{"moe_layers": [1, 2, 3, 4, 5, 6, 7], "router_score": "sigmoid", "router_bias": true, "lr_router": 0.00155, "num_attention_heads": 2, "parallel_block": true, "init_std_o": 0.00996, "learning_rate": 0.0148, "warmup_steps": 50, "max_steps": 3487}
Below are experts of layer 2 (counted from 0) of a mixture-of-experts language model. Rows are named router (the router's row for the expert), gate (a neuron's input weights, with its number), up (a neuron's input weights, with its number) and show model dimensions 0-127. Each number is 200 + 40 x the weight over its row's rms, rounded and kept within 0 to 999.
Before each expert's rows: a language model's description of what the expert responds to; "mostly gets" lists some tokens that are sent to it at least half of the time. This comes from a sample of Wikipedia text that the model never trained on.

# expert 3
Description: Short pieces inside proper names, often after a capital initial, in sports and music text, such as L-on, B-on-ne, L-an-arkshire.
mostly gets: " New York", " Washington", " Louis", " Mil", " Jo", " White"
router,215,308,149,186,170,154,222,142,212,188,202,292,163,199,258,207,225,178,212,156,198,204,245,185,177,228,202,159,154,67,196,162,194,136,157,263,279,187,259,135,257,211,200,233,231,164,248,162,159,181,218,233,222,231,233,207,203,233,178,140,211,227,245,242,227,206,225,251,144,172,169,188,175,205,191,126,238,231,213,215,239,241,205,198,159,202,160,215,275,189,172,135,162,191,254,148,279,217,199,162,170,148,155,125,227,150,219,175,224,264,245,229,196,235,175,209,175,169,192,278,158,223,219,232,233,227,201,233
gate1,185,261,233,201,156,157,141,182,203,237,180,251,188,203,145,184,269,154,259,227,217,214,187,187,273,229,172,200,210,227,147,209,263,163,137,284,238,147,168,188,240,247,247,223,235,236,231,129,125,173,224,224,163,185,181,167,191,198,228,194,234,164,159,188,246,153,212,219,198,198,189,221,198,185,200,157,253,251,253,262,139,147,178,119,252,200,185,216,203,219,222,209,161,166,209,159,220,235,215,241,239,163,201,205,143,282,252,199,246,188,211,243,176,232,53,171,175,219,138,123,192,113,189,204,200,184,167,181
up1,220,131,192,265,227,196,237,178,235,211,220,289,168,279,206,158,141,122,250,152,185,155,188,245,231,206,219,187,207,165,109,211,210,167,222,193,139,210,62,269,202,244,175,190,217,202,141,154,194,166,224,179,169,175,177,197,204,186,195,181,225,180,196,175,289,225,183,167,211,184,177,190,194,201,235,232,190,258,207,180,217,248,130,209,201,155,199,286,234,189,173,156,275,231,145,263,157,227,172,222,157,205,247,255,122,191,102,221,175,264,200,217,154,202,188,263,202,142,207,183,223,214,184,217,210,141,216,217

# expert 9
Description: Word pieces finishing capitalized names in sports tables and place lists, such as St-all-ions, R-am-os, I-v-ory, Mad-ison.
mostly gets: "ast", "ster", "all", " at the", "ater", "nd"
router,243,138,157,138,150,224,222,156,231,210,217,322,172,246,211,198,194,138,195,157,161,146,214,249,106,103,162,235,175,215,176,234,196,155,233,174,204,228,189,141,215,215,271,192,180,147,229,212,192,227,128,192,237,127,270,160,212,210,152,197,182,157,191,239,193,148,215,205,217,214,230,247,221,250,247,132,168,241,202,136,126,221,138,175,241,228,199,245,239,197,128,170,131,168,191,226,156,228,201,220,184,188,201,227,173,191,149,184,211,151,267,238,195,238,171,274,160,166,143,198,196,199,228,199,269,205,231,181
gate2,269,216,136,189,199,215,198,163,161,160,242,243,272,228,186,201,276,183,179,107,191,229,164,236,183,208,251,196,207,230,172,212,208,288,167,178,240,209,181,181,194,187,167,185,139,182,190,247,167,216,237,198,189,136,195,152,170,231,211,226,178,158,209,252,227,276,195,206,244,311,257,195,189,265,209,172,216,228,210,181,187,188,235,293,206,229,174,173,268,208,192,150,190,250,161,110,226,190,229,240,269,153,175,227,178,201,307,215,182,177,311,240,185,268,179,193,179,158,184,281,227,226,151,197,220,185,188,198
up2,250,182,202,168,271,193,283,189,177,232,210,221,220,176,255,201,107,226,208,170,174,138,222,263,168,209,254,181,211,206,180,297,158,154,230,184,180,238,136,158,156,109,201,207,182,154,192,168,225,184,277,221,231,181,145,205,248,191,262,245,244,192,138,225,148,216,215,180,188,226,256,226,218,237,226,166,228,250,159,193,227,189,220,261,196,214,162,255,254,267,189,229,238,219,197,194,181,168,143,190,212,137,262,159,220,178,150,197,158,111,117,246,165,176,194,250,161,214,126,124,217,190,189,187,212,144,163,181

# expert 4
Description: Word-ending suffixes such as -ing, -ed, -ation, -ment, plus linking prepositions like of, to, from, by in running prose.
mostly gets: "ing", " from", " of", "ated", "ation", "ment"
router,239,240,279,255,227,150,183,193,145,193,158,213,126,261,152,230,188,203,222,268,225,255,178,128,129,185,310,233,180,225,138,159,186,249,195,156,161,156,136,232,182,211,152,227,129,161,214,213,211,199,161,279,185,244,180,228,192,257,238,254,212,218,230,214,127,218,228,263,165,186,233,155,270,221,209,183,248,146,197,167,217,164,188,199,197,206,276,180,171,190,215,202,199,223,256,210,237,188,195,234,151,247,233,134,154,176,244,186,266,242,198,174,194,212,160,223,202,205,141,173,180,176,94,245,218,188,223,244
gate1,217,290,227,183,112,185,127,193,170,265,230,286,143,174,115,182,228,204,219,172,198,226,147,173,181,232,191,192,153,262,130,223,178,191,123,259,202,127,224,214,265,194,245,185,178,208,188,175,160,198,204,219,197,177,206,217,186,178,223,214,291,202,215,155,221,180,108,223,179,247,206,226,174,219,163,164,252,214,241,252,189,171,202,96,174,216,246,233,189,246,251,236,182,131,222,242,220,248,219,200,187,142,181,220,183,233,259,212,191,208,197,222,189,185,144,185,177,138,167,175,257,141,135,136,245,227,214,131
up1,210,109,190,204,200,242,241,179,189,229,222,235,123,241,224,152,181,112,205,150,279,175,205,235,219,228,238,150,251,143,188,216,163,183,204,197,155,192,63,248,190,209,181,212,156,130,187,164,259,190,237,172,190,148,237,228,241,201,212,269,198,163,166,193,195,224,241,177,195,202,164,154,183,157,178,155,193,216,171,159,230,233,131,202,124,200,160,206,211,245,222,227,177,214,156,240,149,206,155,236,161,190,224,235,183,164,114,205,113,271,153,162,210,198,153,256,244,106,224,140,194,198,218,161,193,145,189,184